Weights of a small mixture-of-experts language model, trained from scratch on English Wikipedia.
Size: 8 layers, vocabulary 4096, 100M parameters.
Experts: 32 experts in each of 8 layers, 576 squared ReLU neurons an expert, a sigmoid router.
Training: a variant of SOAP for the experts, 932M tokens, 7112 steps.
Below are experts of layer 4 (counted from 0) of a mixture-of-experts language model. Rows are named router (the router's row for the expert), up (a neuron's input weights, with its number) and show model dimensions 256-319. Each number is 200 + 20 x the weight over its row's rms, rounded and kept within 0 to 999.
After each expert's rows: a language model's description of what the expert responds to; "mostly gets" lists some tokens that are sent to it at least half of the time. This comes from a sample of Wikipedia text that the model never trained on.

# expert 0
router,192,220,189,192,198,199,196,198,194,221,182,210,200,237,145,207,200,201,215,183,188,208,192,166,195,179,196,163,174,209,225,206,179,191,208,234,214,179,205,162,206,207,199,213,170,180,204,222,216,197,198,244,230,204,217,198,226,201,212,196,234,206,223,226
up12,212,190,204,242,196,171,206,237,185,228,179,187,206,225,248,244,204,202,238,202,204,253,195,196,193,206,221,202,200,159,191,235,194,201,179,200,170,202,233,185,216,209,196,161,238,198,221,231,200,244,164,185,213,218,228,198,191,207,213,226,201,190,232,201
up13,216,171,185,209,224,181,181,211,214,165,201,191,207,232,230,192,212,210,187,180,191,210,208,227,214,189,235,186,217,227,200,170,210,201,198,228,201,187,194,206,247,211,194,208,234,189,196,225,225,198,194,164,217,222,183,197,215,224,206,219,202,202,228,197
up14,161,202,245,196,191,177,177,191,172,173,197,191,193,202,158,166,208,238,184,174,215,180,213,210,177,161,202,210,164,217,241,186,193,181,211,186,241,193,221,175,208,188,180,185,209,198,221,202,220,236,217,214,223,169,191,208,223,177,188,189,198,168,223,175
up15,188,165,182,184,172,221,189,211,193,169,202,174,215,202,148,200,221,193,211,229,193,193,248,197,239,181,200,223,207,181,195,201,204,201,188,197,190,204,193,195,145,192,207,201,209,184,219,229,199,202,224,178,186,218,193,193,169,227,223,220,256,183,223,223
up16,224,192,201,198,214,237,205,207,188,192,196,169,184,203,163,179,167,213,179,185,196,196,215,165,218,210,190,227,187,213,219,204,201,243,167,218,209,176,226,201,211,203,166,211,210,222,214,216,184,185,199,199,242,216,167,199,224,155,203,180,203,221,194,212
Description: Word pieces built on the letter c, such as c, ac, col, dec, sc and inc, often in Spanish, Italian or Latin-looking names (Boccaccio, Colombia, Cisco).
mostly gets: "c", "ac", " c", " col", " dec", " rec"

# expert 16
router,192,169,187,147,191,167,193,172,202,175,206,179,183,227,192,191,215,198,208,160,196,212,176,180,187,176,230,219,181,213,186,184,186,202,203,210,176,184,170,189,193,204,210,221,194,194,187,209,219,181,178,198,167,157,194,197,179,205,209,202,208,165,224,195
up0,188,174,220,213,208,196,226,221,194,194,186,165,190,220,183,191,168,244,198,183,218,235,206,205,184,197,194,198,187,197,202,206,186,194,182,219,187,204,235,176,206,217,217,219,233,205,213,199,178,240,208,207,210,221,184,171,236,233,234,205,194,209,190,197
up1,191,240,198,197,186,231,208,193,220,167,235,214,197,229,205,198,164,238,174,155,203,196,204,222,212,198,182,208,187,234,204,229,167,194,210,204,223,224,212,209,180,211,189,192,163,215,222,202,213,208,204,210,213,201,166,231,182,231,206,258,201,213,187,240
up2,154,206,215,191,174,248,185,200,199,235,201,207,181,214,204,197,185,195,234,193,182,227,215,183,208,207,214,196,236,196,189,197,199,183,201,182,203,187,175,205,220,153,208,193,206,202,194,201,215,213,206,174,218,202,231,210,163,207,145,165,227,198,185,177
up3,214,184,196,203,204,187,223,228,217,169,187,231,164,229,212,170,205,206,218,215,191,195,192,183,253,197,213,195,198,181,216,207,185,230,200,195,180,200,210,201,223,202,193,224,165,241,228,202,206,145,181,190,187,235,182,208,219,225,225,234,141,204,207,192
up4,192,180,203,189,226,198,201,174,219,201,205,202,207,222,192,210,208,221,229,196,184,202,189,208,202,168,203,214,213,175,193,220,167,188,185,179,210,218,231,175,174,183,176,218,180,224,196,185,229,241,202,205,197,186,213,201,218,216,186,213,199,209,238,179
Description: Final pieces of surnames and place names, such as -son, -berg, -ville, -ington, -ić, Irm|as, Harv|ard, before commas or parentheses.
mostly gets: "berg", "ić", "son", " Jones", "ville", "wood"

# expert 28
router,175,199,190,172,217,173,213,189,197,214,205,192,175,214,161,208,183,229,201,185,216,204,208,187,201,198,212,203,177,165,198,171,199,191,205,181,202,180,227,212,163,181,195,215,192,218,235,196,224,210,194,206,177,190,191,206,157,249,190,241,183,198,177,218
up0,191,212,197,194,162,215,178,223,196,209,164,217,210,208,199,176,163,188,150,180,216,196,236,178,233,195,210,184,207,211,187,197,204,219,206,185,196,199,168,188,182,219,204,190,225,202,218,186,176,195,224,202,185,220,204,214,209,232,182,192,209,205,180,199
up1,160,178,208,174,222,177,194,200,239,204,222,226,217,201,193,197,211,212,236,145,219,196,194,221,214,200,196,226,215,198,219,185,201,208,191,226,220,224,189,178,145,228,239,215,175,197,194,197,204,226,192,203,197,216,215,232,168,178,180,230,198,181,188,189
up2,211,183,214,204,179,192,191,177,186,213,181,207,194,203,238,209,232,202,193,139,203,193,189,207,156,199,207,222,146,216,167,204,192,239,216,195,168,190,180,194,201,201,181,180,213,159,203,205,185,219,162,244,214,160,190,193,131,197,196,220,226,191,163,216
up3,202,182,193,207,203,165,206,211,211,162,207,155,183,234,220,178,245,212,231,173,207,199,214,189,264,213,221,214,213,209,179,178,196,199,210,199,196,234,237,185,220,161,189,206,185,178,183,180,225,215,169,222,199,216,200,172,164,205,201,234,212,190,190,228
up4,196,181,193,180,181,158,196,187,205,195,215,226,186,235,213,198,206,185,198,225,197,182,191,195,186,183,196,208,182,187,185,182,222,184,206,203,189,227,183,180,197,179,193,213,189,243,182,230,193,149,197,216,186,191,222,143,192,203,170,218,199,156,201,211
Description: Pieces of Asian, Slavic and Middle Eastern names and transliterations, such as Tappe|h, Tārīk|h, Be|ij|ing, ić, ö, ā, š.
mostly gets: " India", "ö", "ić", " Japan", "ah", "iy"

# expert 21
router,182,223,199,193,173,197,216,237,190,186,205,192,173,222,234,173,160,215,181,206,236,208,188,179,218,222,217,168,206,191,245,183,186,202,212,180,198,244,200,194,188,204,233,204,173,229,209,184,183,198,188,215,220,184,227,213,209,203,221,211,202,205,221,183
up12,189,195,194,227,190,210,229,178,225,198,206,187,206,196,222,218,187,168,187,209,207,204,201,188,179,199,223,180,198,200,204,176,227,224,197,168,200,209,224,217,205,187,218,223,191,229,186,178,198,202,206,205,242,204,197,221,183,224,205,193,172,229,194,212
up13,175,188,204,223,206,176,170,193,207,182,215,209,196,179,238,193,187,203,212,201,233,226,178,232,191,190,215,193,203,185,203,213,211,186,222,166,192,182,158,227,215,224,240,182,209,219,202,203,204,199,201,202,213,220,175,200,232,210,192,184,214,224,205,180
up14,207,191,203,185,169,231,192,234,199,184,241,190,182,198,196,199,193,221,176,167,221,245,228,173,212,196,218,207,189,179,191,222,213,222,150,214,210,212,219,195,211,215,223,205,204,190,221,236,215,192,197,201,189,199,207,193,212,209,209,210,222,220,204,192
up15,193,200,195,221,202,197,160,197,201,201,218,203,209,216,225,209,189,188,239,202,188,187,191,168,151,213,220,192,209,211,189,178,198,222,166,213,208,136,199,228,177,206,222,223,197,220,221,193,198,206,192,222,215,169,192,217,222,208,177,171,183,209,181,195
up16,179,206,188,188,191,198,221,181,220,184,193,182,194,202,198,210,205,212,224,225,218,193,186,172,156,236,204,198,184,202,232,210,215,205,194,174,227,221,209,226,192,173,228,185,227,212,200,186,226,219,193,175,203,192,224,219,224,171,218,188,185,217,193,195
Description: Single lowercase or capital consonants beginning a word, such as s, w, f, h (Twigg, senior, wanted), plus en dashes in year ranges.
mostly gets: " h", " w", " f", " sp", " s", "–"

# expert 3
router,184,170,181,216,184,204,197,182,204,199,202,205,183,212,209,188,192,215,193,165,220,197,212,206,206,206,230,212,220,185,207,199,224,229,194,233,233,183,191,198,166,198,205,200,225,206,219,208,195,197,207,179,197,203,204,208,149,202,209,192,218,170,197,169
up0,238,237,183,203,176,229,184,188,199,224,147,219,203,224,223,221,202,206,210,183,197,222,191,182,202,201,226,231,217,193,203,223,201,195,209,177,184,212,189,239,220,202,198,213,182,220,213,221,178,206,221,196,213,201,199,210,213,202,208,191,165,217,249,165
up1,242,209,185,188,164,201,179,191,172,209,200,175,197,187,204,203,167,189,193,194,202,221,244,198,225,177,167,185,190,188,198,176,196,203,188,170,208,216,181,213,224,190,168,250,194,225,210,196,228,185,209,166,203,224,216,226,233,207,229,221,177,219,190,201
up2,154,224,214,212,215,187,177,188,193,219,227,187,214,163,177,181,187,207,187,207,225,193,205,183,187,190,151,212,205,207,179,219,227,191,190,211,203,166,167,205,192,185,180,184,215,269,189,222,175,198,203,176,194,192,202,187,226,259,193,212,195,196,209,206
up3,205,183,182,205,210,211,217,203,211,204,192,175,189,197,223,205,211,218,186,226,215,210,187,219,196,198,188,187,172,201,190,218,201,203,202,225,203,192,247,180,212,186,201,198,181,165,222,189,185,175,211,182,222,196,191,177,209,180,193,217,221,162,188,214
up4,214,229,227,194,201,174,207,205,189,213,208,202,220,206,200,186,194,191,215,206,210,188,225,218,203,190,156,193,181,194,202,200,166,194,190,228,176,176,177,206,218,197,176,184,247,161,235,216,202,170,200,249,203,211,181,192,222,187,204,209,211,199,215,204
Description: Colons, semicolons, quotes, closing parentheses and table bars placed just before a name or new item, as in lists, infoboxes and credits.
mostly gets: ";", ":", ");", " by:", "\"", " | \""

# expert 20
router,177,179,195,203,209,221,204,192,201,193,195,203,199,213,209,213,171,206,210,201,208,222,184,179,180,149,189,225,202,218,186,209,203,177,191,190,183,223,199,205,182,203,221,191,230,208,179,210,199,204,177,173,187,200,209,188,173,229,178,208,202,167,225,185
up0,199,200,204,233,223,209,198,192,177,194,217,165,202,207,187,224,205,230,176,205,172,211,175,203,170,206,209,198,213,236,223,212,209,153,189,228,224,213,226,190,231,215,243,206,235,206,133,208,255,196,186,206,225,204,196,209,202,216,199,191,170,180,233,212
up1,179,179,215,185,180,189,203,213,209,198,208,183,170,190,212,217,183,210,167,188,171,235,213,207,214,197,232,185,211,187,208,203,204,212,188,195,168,185,194,215,171,230,185,185,183,227,194,200,194,234,214,219,227,181,185,212,225,216,174,145,205,207,196,178
up2,167,212,206,227,197,192,186,210,172,176,196,224,210,205,196,193,177,203,220,190,257,179,226,208,216,194,217,189,217,147,191,214,189,211,212,215,215,204,229,192,212,185,221,186,209,195,197,219,181,194,176,169,180,204,212,205,167,196,179,181,189,198,219,225
up3,199,222,205,185,184,205,202,189,226,197,176,182,223,208,208,190,210,220,215,209,217,216,212,162,225,192,201,218,204,215,195,224,181,189,205,219,166,187,207,198,175,197,164,196,187,235,189,208,138,235,204,227,236,184,205,206,203,159,195,175,197,169,199,215
up4,144,232,173,198,226,166,207,231,215,224,209,201,201,146,180,223,192,201,215,213,224,209,215,219,197,179,205,183,171,239,202,226,210,221,209,229,208,243,210,207,217,197,217,209,200,209,179,237,187,186,152,192,201,230,214,176,204,211,170,221,171,202,229,180
Description: Wiki table cell separators (|), section heading markers (==, ===), closing parentheses, and final vowels ending names such as Matera, Kairi.
mostly gets: "==", "===", " ==", "a", ")", " |  |"

# expert 8
router,177,221,216,181,183,204,246,242,202,201,181,194,203,217,213,186,158,204,221,203,198,205,225,181,171,233,201,195,171,199,209,171,205,204,217,229,211,207,190,212,178,213,209,195,190,173,211,221,210,153,204,241,237,192,219,222,196,210,209,214,211,205,256,200
up12,194,232,203,224,234,216,192,202,175,208,235,184,233,191,187,206,195,233,192,225,146,198,180,166,219,188,194,241,162,201,204,186,204,162,223,231,188,196,154,205,219,177,197,165,172,177,173,209,210,182,221,200,205,216,219,237,214,212,198,184,220,195,200,205
up13,202,210,168,183,208,225,203,168,199,202,209,189,196,215,158,246,198,206,207,204,220,165,222,214,182,217,202,170,180,164,199,184,227,234,192,204,196,200,181,244,189,190,223,155,197,195,220,222,215,147,192,230,187,195,227,185,178,184,197,232,207,199,216,175
up14,195,229,164,185,220,203,161,190,207,206,199,210,190,186,196,202,181,228,214,198,193,184,191,199,202,219,190,222,184,213,196,212,157,211,193,210,196,186,226,182,184,216,179,239,213,196,196,238,202,201,171,225,198,227,175,217,216,178,243,204,187,211,211,156
up15,175,179,209,188,220,217,214,203,222,223,204,168,223,199,201,170,225,211,181,217,216,211,172,237,222,205,162,186,187,215,185,198,247,193,193,183,221,222,192,216,169,228,197,202,176,189,202,197,236,233,218,207,175,219,210,205,187,194,220,220,210,214,247,172
up16,206,224,226,226,212,199,223,199,215,189,231,187,194,195,219,200,217,224,205,208,203,202,183,164,193,210,181,231,193,191,226,230,181,202,177,197,216,178,210,206,170,202,161,192,234,179,195,195,188,189,216,201,189,191,207,187,196,211,208,213,215,183,236,167
Description: Consonant fragments, especially b, m, l, g, B, Ch, inside or opening foreign place and personal names, such as Azer-b-aijani, Mazar-b-ul.
mostly gets: " b", "b", " l", " n", " g", " Ch"

# expert 2
router,144,210,185,205,158,205,230,200,183,218,201,208,199,213,178,187,177,229,204,175,230,210,206,184,191,239,179,218,198,208,228,197,215,228,243,236,192,167,205,196,221,212,227,197,197,219,188,194,233,240,190,194,240,167,207,202,249,198,182,212,196,215,198,180
up12,206,210,175,215,235,190,238,189,220,176,220,207,162,186,193,219,203,208,216,231,211,220,197,183,233,194,185,179,193,164,176,235,189,204,180,189,197,195,214,214,198,198,215,176,201,199,199,249,196,227,178,194,181,197,197,194,226,203,200,187,179,221,205,176
up13,199,178,200,163,201,218,179,191,230,192,194,207,194,170,179,188,221,196,182,218,216,195,225,208,206,187,206,219,185,184,182,221,185,230,223,227,222,208,230,231,207,226,178,224,209,220,193,206,196,171,208,192,206,198,225,171,240,245,168,210,211,196,238,221
up14,199,206,206,191,181,222,212,230,225,178,173,179,169,161,208,225,209,190,189,166,216,188,215,215,193,236,216,213,226,192,201,189,198,172,197,180,161,198,211,207,197,190,179,171,221,171,208,214,203,235,201,187,197,185,154,215,193,208,196,199,188,226,173,197
up15,205,184,194,159,229,172,195,165,164,213,207,208,166,202,181,207,192,199,158,173,213,222,199,171,201,203,194,231,187,244,211,208,243,223,196,221,190,217,196,211,225,203,228,188,152,207,174,181,239,182,195,215,197,179,152,172,217,228,176,228,207,173,222,229
up16,177,206,215,226,213,202,219,205,190,200,213,212,205,150,196,178,174,198,228,204,208,201,191,197,225,177,251,210,192,162,223,170,199,194,233,194,244,211,165,215,238,244,197,216,210,225,196,172,178,204,177,185,200,199,172,150,214,221,194,233,193,233,198,196
Description: Short opening pieces of split English words, often consonant clusters, such as st(ore), d(ream), over-t(urned), cont, tr, dis.
mostly gets: " t", " st", " d", " cont", " tr", " pr"

# expert 18
router,205,179,197,211,193,174,195,191,214,197,195,172,187,213,211,174,158,203,207,206,189,212,200,202,206,167,234,220,213,187,210,207,196,184,208,237,173,214,182,164,208,188,182,211,203,196,216,199,228,182,232,177,225,212,223,190,179,200,208,220,223,184,189,197
up0,223,197,187,183,192,187,207,166,176,213,226,180,151,196,180,228,244,189,231,206,201,225,188,151,194,213,235,236,204,209,203,219,234,185,162,204,228,195,207,182,203,214,209,175,223,154,170,177,193,210,205,237,202,195,177,208,222,195,182,176,186,196,176,190
up1,228,198,231,197,195,189,217,208,182,208,206,240,194,205,205,189,209,168,221,191,227,203,223,243,214,200,199,166,188,183,210,194,206,204,215,187,206,163,172,210,219,203,220,196,181,201,184,165,231,202,198,228,206,200,214,191,189,234,157,200,196,213,185,219
up2,197,182,197,209,171,179,211,161,213,197,187,230,171,203,233,192,221,175,234,216,254,198,207,205,192,174,192,199,207,208,194,198,199,174,231,156,184,193,206,202,180,230,174,172,203,222,222,191,230,212,205,227,163,183,190,210,169,175,201,204,219,204,208,231
up3,169,175,256,197,176,193,208,200,216,178,195,218,228,203,208,221,187,154,244,228,209,177,235,192,212,170,201,183,233,193,166,183,211,228,183,198,199,219,168,207,209,207,208,185,201,164,188,203,195,182,224,221,184,253,200,217,184,210,190,204,191,204,208,189
up4,198,215,192,194,197,214,214,193,172,211,211,165,210,191,173,191,175,201,179,199,218,220,189,224,170,158,201,191,163,216,213,209,161,172,207,195,223,225,217,190,184,188,222,173,172,233,175,226,194,178,165,180,228,207,195,185,258,204,181,205,192,210,179,217
Description: Verb endings ed and ing, plus prepositions for, with and by that follow verbs, such as baked, overcrowded, responded by.
mostly gets: " with", " for", ", with", "or", " sold", "ed"

# expert 30
router,198,190,180,177,190,198,198,235,182,187,181,240,197,214,201,199,152,223,216,166,224,205,226,164,198,216,209,216,193,213,211,185,216,186,219,224,211,211,189,225,216,242,185,200,213,214,206,221,204,188,206,227,196,155,200,189,178,171,208,215,208,167,246,167
up0,208,195,191,213,201,215,209,197,229,171,224,177,210,201,241,206,207,183,164,205,209,189,218,222,199,180,207,211,193,233,217,221,182,168,205,203,181,188,174,209,223,201,236,191,242,192,218,228,204,196,195,220,182,175,217,202,166,194,194,198,177,187,210,198
up1,204,205,213,197,175,204,204,205,174,224,211,180,220,197,228,186,187,171,195,217,195,222,225,181,213,182,218,205,192,208,207,216,216,190,180,195,184,200,210,197,180,176,212,227,208,179,185,202,218,192,196,212,206,218,236,201,181,206,160,186,205,166,179,230
up2,234,148,204,201,233,219,205,201,192,204,169,191,192,217,212,165,181,179,246,228,210,179,179,187,167,218,211,227,200,195,211,186,190,205,228,207,178,209,206,205,229,187,193,206,199,242,204,219,201,201,216,164,223,192,181,213,220,204,186,188,216,204,211,187
up3,225,230,190,213,235,192,214,222,207,201,207,236,190,220,189,205,215,238,207,197,194,211,221,179,204,219,221,178,196,208,196,199,197,181,210,180,172,218,206,171,216,198,201,220,170,194,226,200,169,189,198,236,167,200,212,202,180,239,190,183,199,216,195,185
up4,223,193,189,205,182,198,210,173,198,209,164,196,180,198,191,217,194,182,232,195,215,208,189,190,220,208,189,195,178,223,211,218,202,221,206,193,198,216,190,199,177,197,199,212,209,226,195,179,178,178,179,217,165,218,226,187,203,193,198,214,189,183,215,189
Description: Capital letters starting person and team names, often right after a table bar, dash or line break, such as Mateus, Matt, Toyota.
mostly gets: " Gl", " | M", " El", " | J", " | K", " Ol"

# expert 4
router,214,160,217,172,226,186,193,177,216,184,197,212,166,199,197,182,205,213,206,181,211,223,195,198,189,199,228,183,197,245,201,177,215,212,199,192,171,198,199,206,217,252,179,218,185,236,216,240,210,198,192,187,210,192,239,192,198,219,180,213,207,155,192,195
up12,214,216,232,226,185,206,190,220,213,188,184,194,215,192,223,198,189,204,213,208,181,179,202,217,154,207,187,186,188,181,145,210,232,204,213,201,230,223,179,221,201,198,236,169,212,204,198,213,201,227,184,203,192,166,217,183,203,228,210,206,172,173,204,201
up13,204,188,209,221,240,192,200,210,183,187,201,231,197,201,191,206,192,190,190,199,244,195,225,167,180,171,209,198,202,227,179,193,193,218,203,220,169,215,234,208,226,204,157,195,168,183,203,180,197,177,196,199,250,229,182,203,183,225,176,156,203,197,201,201
up14,168,160,236,206,190,181,205,193,226,192,204,194,182,192,189,192,211,229,204,234,221,219,185,176,217,203,208,197,219,208,216,187,211,201,198,210,195,190,188,207,225,218,199,210,173,194,190,183,238,191,207,216,204,208,181,192,188,189,261,212,200,192,193,178
up15,224,162,179,198,225,144,203,197,190,209,234,204,199,182,185,207,231,188,201,225,227,204,179,191,203,226,234,186,233,197,204,205,175,180,196,228,190,208,211,214,174,211,183,175,232,219,169,179,209,220,201,206,228,185,178,184,220,186,189,208,218,170,180,178
up16,227,197,212,186,203,210,171,264,186,184,154,219,146,220,172,226,203,219,216,183,204,220,186,218,204,220,229,206,232,228,241,194,206,197,227,152,159,187,188,217,198,230,197,169,169,209,232,201,201,223,194,208,198,219,201,191,200,166,181,196,205,213,218,184
Description: Middle pieces of personal and place names, mostly given names, such as Har|ri|et, Char|le|magne, P|ier|re, plus whole names like Charles, Henry.
mostly gets: "ri", "ne", "le", " Charles", " Lee", " con"

# expert 5
router,195,186,200,214,174,205,211,231,176,171,167,186,200,205,169,190,208,211,210,191,215,179,212,172,242,176,205,198,192,199,187,173,212,204,202,186,210,202,194,217,222,221,202,216,224,210,205,223,223,202,187,199,196,213,204,215,219,189,186,215,203,190,198,181
up0,212,166,164,201,206,207,202,182,220,196,197,181,198,168,192,165,205,221,212,210,195,201,209,201,192,217,210,210,219,182,171,229,236,210,221,185,180,191,211,191,201,186,215,213,217,221,207,178,236,214,248,215,172,208,177,254,207,186,217,204,187,196,201,221
up1,209,165,167,164,210,228,233,208,220,191,185,186,197,208,231,194,171,228,172,188,202,196,187,183,183,188,181,207,178,190,192,185,217,177,238,238,193,179,189,220,202,193,218,223,188,201,246,214,187,236,157,190,210,214,201,185,217,212,181,157,217,203,212,177
up2,190,203,179,207,189,221,155,202,197,195,184,188,184,212,209,201,209,213,188,167,238,214,214,229,205,224,212,211,208,213,190,193,174,168,241,209,175,166,220,216,216,227,195,168,226,183,209,203,218,199,202,214,196,184,208,190,215,180,204,170,236,203,187,183
up3,198,175,187,201,240,210,192,201,189,224,203,181,231,193,185,173,164,184,182,193,215,193,192,213,214,208,223,200,239,190,199,198,180,169,198,172,205,162,150,157,254,174,198,225,207,199,198,195,212,207,205,170,227,192,201,198,213,205,213,193,201,230,207,183
up4,227,227,190,209,157,182,203,207,210,144,166,180,193,208,205,206,227,217,189,201,197,200,185,190,202,190,195,228,180,212,197,180,200,228,180,190,223,201,181,163,231,201,213,184,214,212,203,168,228,210,138,215,189,201,189,190,175,163,163,168,218,218,178,184
Description: Prepositions and connectives opening a phrase before a noun or verb, especially to, as, at, after, before, including sentence-initial To.
mostly gets: " to", " as", " after", " at", " before", " would"

# expert 7
router,178,179,195,211,174,190,196,246,174,239,199,184,209,171,201,197,188,188,175,174,193,182,189,179,230,156,212,189,166,141,239,183,178,208,221,201,187,173,199,200,190,204,202,214,238,203,216,220,219,175,189,215,270,204,209,196,188,190,216,225,228,155,218,206
up0,200,179,165,220,201,212,210,210,226,210,188,200,151,201,231,174,206,171,192,172,222,193,236,182,214,211,202,151,163,195,166,231,218,170,210,205,204,184,179,181,182,201,217,219,218,226,176,223,201,204,210,195,201,177,203,204,202,205,209,206,202,232,204,212
up1,199,216,188,210,203,196,186,162,189,211,228,207,201,246,207,210,213,236,179,195,177,188,171,167,201,223,205,167,183,203,182,171,213,168,192,226,185,204,169,196,223,208,215,171,188,169,188,203,154,172,196,203,206,248,218,165,185,208,187,199,209,185,232,202
up2,216,254,191,205,230,189,205,176,205,182,188,174,202,207,215,234,190,177,200,165,159,217,168,164,192,207,170,249,191,176,192,200,192,209,195,188,191,187,177,181,178,219,211,200,221,192,220,197,216,156,214,198,229,174,208,205,204,203,172,178,194,153,181,209
up3,225,209,202,193,213,185,192,152,201,187,162,212,216,225,206,195,196,180,178,169,179,229,238,188,207,198,176,218,198,206,213,184,209,214,222,164,192,198,206,191,207,162,200,168,196,170,219,200,189,203,195,199,231,215,198,213,211,195,223,239,249,205,213,184
up4,177,185,191,196,201,217,220,214,157,174,183,209,204,209,197,166,187,198,210,201,179,184,175,187,209,177,189,197,199,218,221,209,194,211,225,183,193,183,229,160,224,160,206,188,207,157,204,183,229,201,186,196,191,195,253,210,160,220,207,215,229,184,212,222
Description: Periods closing sentences, often fused with a word ending like s., es., )., especially after measurements in geography and census text.
mostly gets: ".", ").", "s.", " U.", "es.", "a."

# expert 17
router,202,163,205,172,205,201,233,247,217,213,170,198,183,194,161,196,204,231,208,194,196,206,193,229,214,197,233,251,213,170,179,189,193,221,214,187,178,194,186,217,194,222,178,209,226,197,205,235,223,207,181,220,202,192,171,209,206,158,181,208,263,204,244,160
up0,211,204,199,205,199,224,194,197,212,228,194,200,198,196,173,217,189,221,240,233,167,192,217,184,158,204,194,217,205,210,193,198,237,229,174,189,162,198,208,202,203,162,204,201,229,207,186,201,195,244,230,172,194,215,183,199,210,226,182,192,202,194,200,196
up1,212,176,178,196,185,166,201,201,206,238,220,216,169,228,204,170,192,255,199,213,208,208,211,214,213,168,208,231,191,229,149,174,221,201,224,166,207,217,230,206,191,178,223,226,193,203,232,219,181,177,199,178,167,210,186,215,192,157,170,198,223,161,222,204
up2,169,188,239,204,192,211,175,192,180,189,199,158,205,224,192,206,167,221,220,188,198,191,216,183,159,176,202,190,210,206,197,165,154,201,172,192,205,205,168,207,212,227,171,209,241,200,191,213,205,214,208,184,187,173,177,182,172,228,201,187,193,198,164,232
up3,186,209,207,203,210,201,141,212,182,197,200,252,206,191,205,210,232,221,196,189,207,210,222,177,206,186,219,240,206,189,197,178,166,193,215,210,213,172,209,182,189,194,219,191,223,229,208,226,230,222,191,207,251,212,191,172,194,197,168,155,189,202,204,210
up4,234,191,164,204,231,179,189,199,184,205,193,213,158,183,186,172,230,184,195,230,211,203,170,205,216,208,211,211,180,197,226,214,213,195,214,233,215,221,188,198,164,168,217,211,224,178,199,215,203,194,185,188,223,235,189,198,166,164,227,172,203,201,195,204
Description: Forms of be and have after a sentence subject, such as was, is, were, has, plus pronouns he, it, they and also.
mostly gets: " was", " are", " it", " were", " is", " has"

# expert 27
router,176,207,185,209,195,184,224,206,161,211,186,197,198,236,222,163,184,196,203,200,192,216,180,204,191,194,184,200,219,167,222,175,221,219,207,187,176,193,220,231,212,228,207,204,198,200,211,216,218,190,170,197,204,185,201,238,210,180,214,177,187,210,198,195
up12,179,230,205,203,219,218,207,200,243,169,204,199,188,153,222,206,193,198,202,176,206,217,195,195,189,189,201,164,198,193,240,156,232,194,228,189,168,201,184,194,226,194,227,200,194,212,192,212,170,203,166,217,250,214,205,246,192,184,201,213,181,188,195,226
up13,237,206,164,203,213,179,207,223,186,179,208,202,200,208,202,196,188,208,174,274,221,193,203,216,243,194,188,230,211,206,182,175,228,191,173,228,203,207,219,213,234,224,190,192,204,218,197,180,217,174,178,194,186,173,180,239,197,225,217,219,193,208,196,197
up14,202,196,224,211,213,200,166,184,191,161,199,216,168,212,206,182,175,209,184,198,180,226,199,216,175,184,222,176,174,200,202,220,222,177,170,186,220,239,198,197,197,209,225,220,196,204,208,188,157,192,204,203,214,187,224,246,239,209,221,221,232,226,212,188
up15,163,222,216,192,207,194,182,231,233,192,178,171,196,192,203,199,198,201,211,202,259,191,169,195,214,198,220,199,201,175,227,178,224,216,198,210,208,197,236,219,200,246,205,247,210,221,200,189,185,237,236,189,208,218,210,234,188,178,210,153,202,172,171,178
up16,155,177,181,176,209,200,224,168,241,198,159,219,207,162,202,217,212,174,182,201,141,189,176,234,199,214,205,206,190,195,207,194,227,179,203,213,208,207,239,159,166,202,204,155,181,198,211,250,213,169,213,171,210,188,215,258,196,186,212,193,201,208,179,193
Description: Consonant-heavy pieces inside longer technical or scientific words, such as velocity, moment, orthodox, complications, investigation.
mostly gets: " rel", "pl", " im", " ev", " exper", " dr"

# expert 9
router,185,192,176,183,175,142,203,199,186,225,201,210,197,197,214,157,166,206,217,207,220,213,206,178,189,197,207,180,197,212,222,180,222,211,221,239,193,190,217,210,209,211,189,174,234,191,220,192,219,202,200,238,229,185,164,204,196,205,236,225,191,177,200,163
up16,181,201,170,197,241,189,204,177,218,188,192,198,231,212,200,192,210,184,164,174,199,226,208,236,208,168,237,240,196,225,217,206,167,212,211,199,213,183,184,186,204,208,225,205,224,203,203,217,231,191,211,175,196,205,177,232,205,224,197,228,185,205,204,166
up17,220,206,184,207,209,159,156,227,221,190,165,192,175,203,202,164,176,204,221,196,224,234,230,185,206,204,148,199,202,216,192,181,173,198,191,204,227,189,200,177,186,161,206,192,197,188,212,183,243,181,216,196,166,166,231,210,192,225,200,211,193,194,185,210
up18,220,249,221,216,202,211,203,214,188,184,211,195,219,201,199,169,210,202,181,188,189,175,199,194,201,215,194,243,178,184,221,159,206,209,217,218,181,206,208,190,184,228,208,200,221,227,184,214,208,155,197,239,192,241,205,206,176,208,212,191,203,213,212,205
up19,190,223,193,199,208,189,208,191,169,202,174,219,200,187,188,217,204,217,214,181,246,224,237,216,224,209,203,198,189,185,186,191,161,182,209,182,212,207,206,190,238,176,180,199,212,194,203,198,214,191,220,164,196,208,192,163,212,212,204,199,215,190,207,164
up20,180,249,196,200,209,223,204,200,161,184,194,201,175,191,185,182,174,179,186,200,190,191,186,182,209,187,187,213,198,128,187,219,212,188,170,152,214,179,225,200,234,165,186,201,219,188,197,182,232,235,212,185,220,172,182,227,224,208,181,175,221,211,230,194
Description: Table bars, spaces, commas and semicolons coming right before a digit in number-heavy tables, score lists, dates and year lists.
mostly gets: " | ", " |  | ", ") | ", ", ", "| ", " in "